config = dict(
    num_hidden_layers=9,
    hidden_size=192,
    n_experts=80,
    experts_per_token=2,
    d_expert=96,
    d_shared_expert=192,
    hidden_act='tanh_gelu',
    moe_layers=[2, 3, 4, 5, 6, 7, 8],
    router_score='softmax',
    normalize_top_k=False,
    routed_scale=9.44,
    balance_loss=0.00502,
    balance_bias=False,
    router_z_loss=0.001,
    init_std_router=0.0181,
    lr_router=0.00178,
    vocab_size=32768,
    norm='layernorm',
    norm_eps=1e-05,
    tie_word_embeddings=True,
    optimizer='adamw',
    learning_rate=0.00141,
    beta1=0.9,
    beta2=0.95,
    max_grad_norm=1.0,
    batch_tokens=65536,
    max_seq_len=1024,
    train_tokens=515900000,
    max_steps=7873,
    dataset='wikipedia_en',
)
Below are experts of layer 3 (counted from 0) of a mixture-of-experts language model. Rows are named router (the router's row for the expert), up (a neuron's input weights, with its number), down (a neuron's output weights, with its number) and show model dimensions 0-191. Each number is 50 + 15 x the weight over its row's rms, rounded and kept within 0 to 99.
After each expert's rows: a language model's description of what the expert responds to; "comes before" lists some tokens at least twice as common just after its tokens as in all text. This comes from a sample of Wikipedia text that the model never trained on. Tokens count by the router's weight.

# expert 31
router:54 42 60 67 74 44 70 36 47 24 60 80 52 70 39 45 72 37 60 34 34 42 59 56 37 34 42 66 56 64 36 39 42 54 32 69 40 50 35 48 52 46 62 59 28 53 39 54 58 71 50 36 37 60 44 39 28 60 38 44 52 42 29 55 58 40 41 57 45 73 34 44 58 83 65 68 40 21 64 32 46 40 66 43 37 34 50 34 72 58 37 25 27 60 53 53 66 45 29 51 40 44 25 65 77 35 42 67 27 66 65 33 44 74 72 45 40 31 58 66 35 64 43 83 44 33 22 63 40 44 30 27 78 64 62 38 67 70 73 40 54 48 37 73 49 60 71 17 66 37 37 52 45 66 39 74 54 32 41 55 48 62 69 39 46 37 48 54 37 45 39 66 53 60 84 71 28 27 55 41 77 28 51 40 31 39 44 33 70 65 40 70
up0:45 34 64 34 29 54 49 64 36 38 55 65 66 85 65 41 34 49 31 97 47 50 39 76 48 59 18 50 48 64 55 60 36 51 56 49 45 51 47 22 65 38 51 51 59 76 48 40 64 48 26 47 76 64 55 43 55 61 13 27 68 67 65 68 67 36 67 42 51 25 59 14 47 25 75 54 40 24 38 59 46 59 41 58 18 43 54 58 58 35 31 46 67 63 40 46 57 53 37 52 46 51 77 37 51 65 40 64 52 49 57 62 46 51 68 53 21 40 80 63 33 47 54 44 54 32 49 71 42 24 75 55 55 47 38 50 16 67 41 60 62 66 52 49 81 66 51 67 58 53 42 32 59 63 21 69 35 62 18 52 69 60 54 20 55 51 46 59 69 35 50 70 69 46 27 25 59 48 43 50 68 41 39 52 32 45 47 54 38 61 34 58
down0:75 27 45 65 43 39 72 59 31 58 49 72 47 58 64 46 68 50 47 47 62 42 25 74 30 62 49 59 64 69 40 40 50 36 55 28 59 32 51 48 26 59 34 48 51 53 21 63 43 62 53 40 51 60 31 46 64 69 67 69 89 64 49 56 72 51 43 55 48 57 43 26 56 42 74 27 46 50 34 45 32 43 55 35 41 69 35 45 61 47 44 62 65 85 45 46 37 37 52 29 36 62 51 51 53 28 65 34 32 62 32 30 91 11 36 69 52 83 40 65 52 66 66 31 61 62 69 56 64 42 61 58 50 58 52 54 38 25 28 40 35 43 47 49 52 35 52 61 63 71 55 30 34 70 17 61 56 90 48 23 38 60 63 24 41 65 61 43 48 60 51 57 44 49 22 35 53 39 55 56 54 63 39 78 50 08 57 44 52 52 63 32
Possessives. Possessive markers and pronouns: apostrophes, 's after names, his, its, their, her, including closing quote apostrophes.
comes before: "s ", "first ", "own ", "father ", "father", "work "

# expert 22
router:62 27 73 74 67 35 56 50 51 38 52 70 66 74 32 33 72 36 54 38 43 32 44 59 36 40 82 55 44 75 34 52 33 61 47 69 40 53 37 40 71 42 65 60 36 66 47 64 43 64 66 42 43 72 35 32 45 66 44 42 54 35 23 44 45 33 38 46 54 72 31 32 65 81 68 68 35 27 60 44 36 43 60 47 64 41 37 31 66 68 37 19 44 60 57 68 69 47 44 45 41 50 39 53 69 39 49 64 26 66 70 31 52 54 54 62 32 43 49 52 25 55 68 73 56 34 35 50 34 33 32 22 66 67 57 40 59 58 62 40 48 41 36 71 79 60 66 25 59 30 29 55 42 61 36 69 63 26 39 51 47 71 68 21 47 50 42 60 46 31 27 77 58 66 61 75 27 29 54 37 63 41 46 44 30 30 75 34 63 64 29 56
up0:62 44 48 82 56 76 47 68 61 35 49 55 31 45 53 53 76 37 64 22 43 51 37 79 69 44 42 43 49 72 44 28 50 58 74 47 31 45 62 52 80 53 63 68 44 61 57 49 35 62 55 43 58 50 21 46 48 60 81 29 63 39 42 39 63 32 51 48 67 71 46 46 22 58 78 61 27 29 39 56 33 50 89 73 42 53 64 59 57 51 41 21 41 58 78 71 73 34 38 52 51 56 25 61 28 32 37 51 30 43 50 31 43 38 26 71 21 53 52 37 33 94 44 48 56 54 65 52 63 67 40 50 41 66 72 12 38 52 58 27 48 44 24 73 75 49 64 46 40 48 22 45 56 56 36 60 21 33 40 50 41 74 54 44 37 42 52 37 53 40 39 57 56 81 57 41 41 54 54 37 41 46 58 24 55 53 33 49 56 49 58 61
down0:63 66 50 82 38 61 53 35 42 69 51 58 49 67 53 47 60 53 21 49 60 62 54 56 48 51 42 25 51 33 59 25 54 52 52 62 49 62 70 34 61 63 39 42 32 59 68 70 44 37 30 27 77 72 72 43 75 79 63 71 46 52 33 62 40 59 27 52 59 39 49 20 47 47 66 40 45 61 79 44 75 73 29 52 77 48 33 67 42 68 46 34 23 40 62 79 21 77 43 66 34 66 58 38 50 27 46 60 36 44 33 64 27 54 47 75 57 61 42 58 40 42 32 61 67 28 24 58 54 55 37 53 62 35 56 64 58 56 36 55 36 67 72 18 33 34 48 38 32 19 55 84 58 50 65 35 78 23 46 59 41 39 53 37 45 48 39 56 51 47 20 73 34 50 55 57 55 35 52 55 77 52 39 45 29 33 42 39 47 34 43 65
Name-initial pieces. First pieces of capitalized names after punctuation, such as Hel, Bel, Sim, Filip, plus "the" and digits in tables.
comes before: "| ", "- ", "medalist", "% ", "W ", "′"

# expert 13
router:64 28 71 76 67 34 55 48 51 39 52 71 67 74 32 31 73 38 53 39 45 31 44 58 36 39 81 55 47 75 34 51 32 58 46 67 38 51 35 41 69 43 67 56 35 64 47 65 43 64 67 40 42 73 36 35 43 65 43 43 55 34 25 44 45 32 33 46 55 74 29 29 64 82 66 68 38 28 60 42 35 42 60 46 62 42 37 34 70 68 37 19 45 58 56 70 68 48 45 45 41 49 39 53 66 36 48 63 27 66 72 32 52 54 53 61 32 42 47 50 26 58 68 70 57 34 38 47 35 30 32 21 64 69 57 43 58 59 59 42 48 38 35 68 79 59 64 25 61 29 28 55 42 59 36 69 64 26 39 49 47 72 70 22 45 50 40 60 48 28 29 77 58 67 61 78 28 30 54 35 64 42 46 43 31 32 74 32 62 62 30 56
up0:54 52 76 63 66 48 58 61 55 21 68 69 52 39 63 22 51 66 61 23 34 31 21 54 38 59 54 47 59 59 45 55 58 57 63 60 43 46 43 58 62 61 41 69 68 59 37 49 24 28 73 35 66 72 47 69 31 71 62 46 48 28 38 45 54 57 18 46 48 57 47 36 76 69 69 60 48 29 64 09 43 16 54 49 28 65 67 56 55 64 37 48 39 49 52 54 43 50 35 46 78 50 49 79 62 62 75 59 48 67 48 54 63 53 65 57 11 46 65 43 48 62 49 52 36 29 33 66 37 57 14 36 50 65 60 59 28 33 73 35 59 29 34 54 53 63 55 54 44 50 17 58 46 64 52 62 58 36 36 38 38 85 52 56 38 69 49 52 45 33 37 59 77 75 57 40 22 27 34 50 42 26 58 48 72 33 43 54 75 71 45 58
down0:50 67 65 40 40 40 23 65 41 28 63 46 40 59 84 42 31 53 69 59 56 49 23 41 67 09 43 47 63 52 18 55 53 58 73 26 73 38 49 24 66 62 28 39 53 36 67 43 38 40 39 64 29 58 26 61 99 40 35 46 58 47 79 46 56 33 65 51 43 40 47 44 44 50 33 47 56 38 36 51 31 36 65 43 47 44 65 34 52 98 24 49 56 76 42 47 69 61 65 27 45 69 66 40 53 61 57 76 53 50 50 52 46 54 55 56 43 32 51 63 44 52 62 38 61 33 56 44 58 51 29 57 32 49 59 56 26 61 57 45 61 82 61 53 35 45 37 59 65 65 77 28 52 57 55 54 77 28 57 75 51 34 27 35 40 58 57 72 64 28 24 37 51 35 65 63 69 50 44 61 52 33 47 58 62 23 47 37 79 44 49 57
Mixed fragments, digits. Mostly unclear: name pieces in tables, final year digits, "the" before dates, and prefix words like super, power, Big.
comes before: "| ", ".", "–", ", ", ". ", ","

# expert 62
router:61 28 71 74 66 32 57 47 51 37 53 70 66 73 33 33 75 36 54 38 43 32 42 59 36 40 82 57 47 75 33 49 35 59 47 68 40 53 36 42 69 45 67 57 37 64 46 63 44 65 71 41 43 73 34 34 43 63 45 43 55 37 24 45 44 33 34 47 56 72 30 30 66 81 66 71 38 30 61 43 37 44 62 47 62 40 37 31 69 69 37 17 44 57 57 67 69 47 45 43 41 50 37 51 68 39 50 67 27 67 73 33 54 53 53 62 33 43 45 51 26 58 70 72 58 35 39 49 36 32 34 22 66 68 57 43 58 57 59 40 47 39 38 69 80 59 66 26 61 29 30 56 41 59 36 69 63 23 38 51 51 73 70 22 44 50 40 59 47 30 27 76 60 66 60 79 27 30 54 35 64 41 46 42 30 32 73 33 62 64 31 55
up0:50 36 82 60 50 55 48 57 55 28 35 59 75 69 72 49 49 52 49 16 45 25 59 62 33 11 70 44 55 54 27 36 33 49 45 82 36 56 13 51 50 60 56 61 38 59 49 59 45 70 45 50 43 69 38 43 36 54 35 48 54 41 24 33 64 33 51 45 59 51 32 21 66 76 62 71 51 48 61 47 38 52 80 73 45 45 62 74 47 66 39 23 39 67 53 38 64 51 30 51 43 59 27 44 47 53 54 51 50 21 45 23 74 48 59 64 17 28 50 73 33 55 48 70 33 30 44 78 34 38 16 28 74 45 80 55 47 58 50 47 52 38 36 59 51 57 60 25 68 43 38 71 61 60 39 64 56 43 54 18 45 66 54 24 48 48 53 56 52 40 30 66 55 79 69 52 50 43 47 19 61 51 42 62 52 42 73 54 66 34 47 57
down0:32 39 67 43 50 60 40 43 32 47 46 52 82 32 73 50 41 46 29 60 46 44 47 51 53 41 51 55 42 45 36 63 50 58 49 76 62 45 88 38 39 49 59 26 54 63 58 56 95 26 50 54 57 67 63 43 67 54 63 27 60 35 41 47 67 45 30 55 45 60 59 64 34 51 45 26 39 46 60 44 83 39 54 61 49 40 51 35 63 47 71 24 44 64 61 57 61 66 21 47 50 24 45 24 76 71 48 85 56 30 46 56 45 67 49 23 26 48 47 70 46 34 41 58 56 61 66 87 53 66 54 57 69 60 53 43 48 38 21 60 28 19 46 68 48 49 50 77 51 26 51 42 47 63 52 25 20 38 62 78 48 15 35 26 41 44 55 52 69 46 35 32 55 19 51 25 46 60 56 54 48 72 62 37 49 78 61 67 64 58 39 46
Digits and Al-syllables. Single digits in numbers and tables, and name syllables like Al, Sal, Bal, Cal, as in Palo Alto and 53.49%.
comes before: ") ", ")", "–", "), ", "- ", "."

# expert 45
router:60 27 71 75 65 34 57 48 55 37 53 69 65 73 33 32 73 36 55 38 43 32 43 60 35 39 83 55 46 76 35 49 34 60 47 68 40 52 36 41 70 42 66 56 36 65 47 63 43 65 67 43 42 73 37 36 43 64 45 43 56 36 24 45 45 33 37 47 53 73 29 31 67 82 66 69 37 29 60 43 37 41 60 44 63 39 37 30 68 70 38 19 46 59 57 69 69 50 42 45 41 45 39 51 67 36 50 63 27 67 74 34 52 53 53 61 32 43 47 51 22 56 68 72 56 34 36 49 35 31 34 23 65 66 58 42 59 58 60 40 50 40 35 70 79 61 64 27 63 28 29 57 40 60 36 71 64 26 39 51 50 70 69 20 45 51 41 58 47 29 26 76 59 67 62 78 28 30 55 36 64 42 47 44 31 30 74 33 63 63 31 57
up0:59 47 52 41 82 44 42 59 74 41 62 41 35 64 33 28 61 48 81 37 34 62 58 54 40 43 53 28 46 42 40 35 38 69 33 65 58 50 43 23 46 62 60 68 45 63 66 53 42 58 51 30 22 51 49 05 54 57 37 32 46 45 42 43 30 49 50 37 50 67 50 57 58 68 51 49 46 61 47 42 51 50 88 58 51 23 37 37 74 73 21 54 31 29 50 59 67 31 23 58 44 52 33 42 50 39 42 41 38 87 69 44 54 61 54 50 52 49 59 65 61 44 44 41 42 62 27 50 60 44 63 38 47 62 60 44 59 50 63 50 58 44 26 43 46 87 87 22 66 47 37 45 32 66 57 17 57 44 22 51 43 68 44 39 34 45 67 35 69 55 55 67 52 84 90 54 54 30 55 25 60 23 50 20 22 53 67 43 33 46 56 44
down0:37 30 58 49 47 48 27 25 72 37 40 45 68 51 21 48 47 44 37 57 29 65 46 39 54 58 32 59 26 48 35 51 56 45 30 40 55 37 57 57 77 52 51 73 54 78 58 45 41 69 72 50 74 36 24 56 59 50 78 45 69 60 33 40 41 42 63 19 74 64 57 52 61 45 56 75 18 48 51 22 36 54 44 74 21 25 52 65 67 27 49 66 23 64 65 56 71 70 40 32 47 47 63 65 68 52 49 59 58 56 56 36 54 82 48 49 59 62 30 43 61 31 43 55 43 13 28 45 30 73 28 71 40 53 61 46 63 45 66 47 56 30 55 49 61 69 52 67 32 35 49 67 31 57 49 46 69 37 37 38 39 46 23 43 58 57 26 59 73 70 47 59 34 57 70 72 52 30 59 64 74 66 75 44 51 51 23 24 51 45 42 67
Year digits, surnames. Final digit of years after 201 or 200 (2019, 2010), and surnames or their first pieces like Williams, Taylor, Pat-erson, Warwick.
comes before: ", ", "–", ": ", "– ", "), ", "s"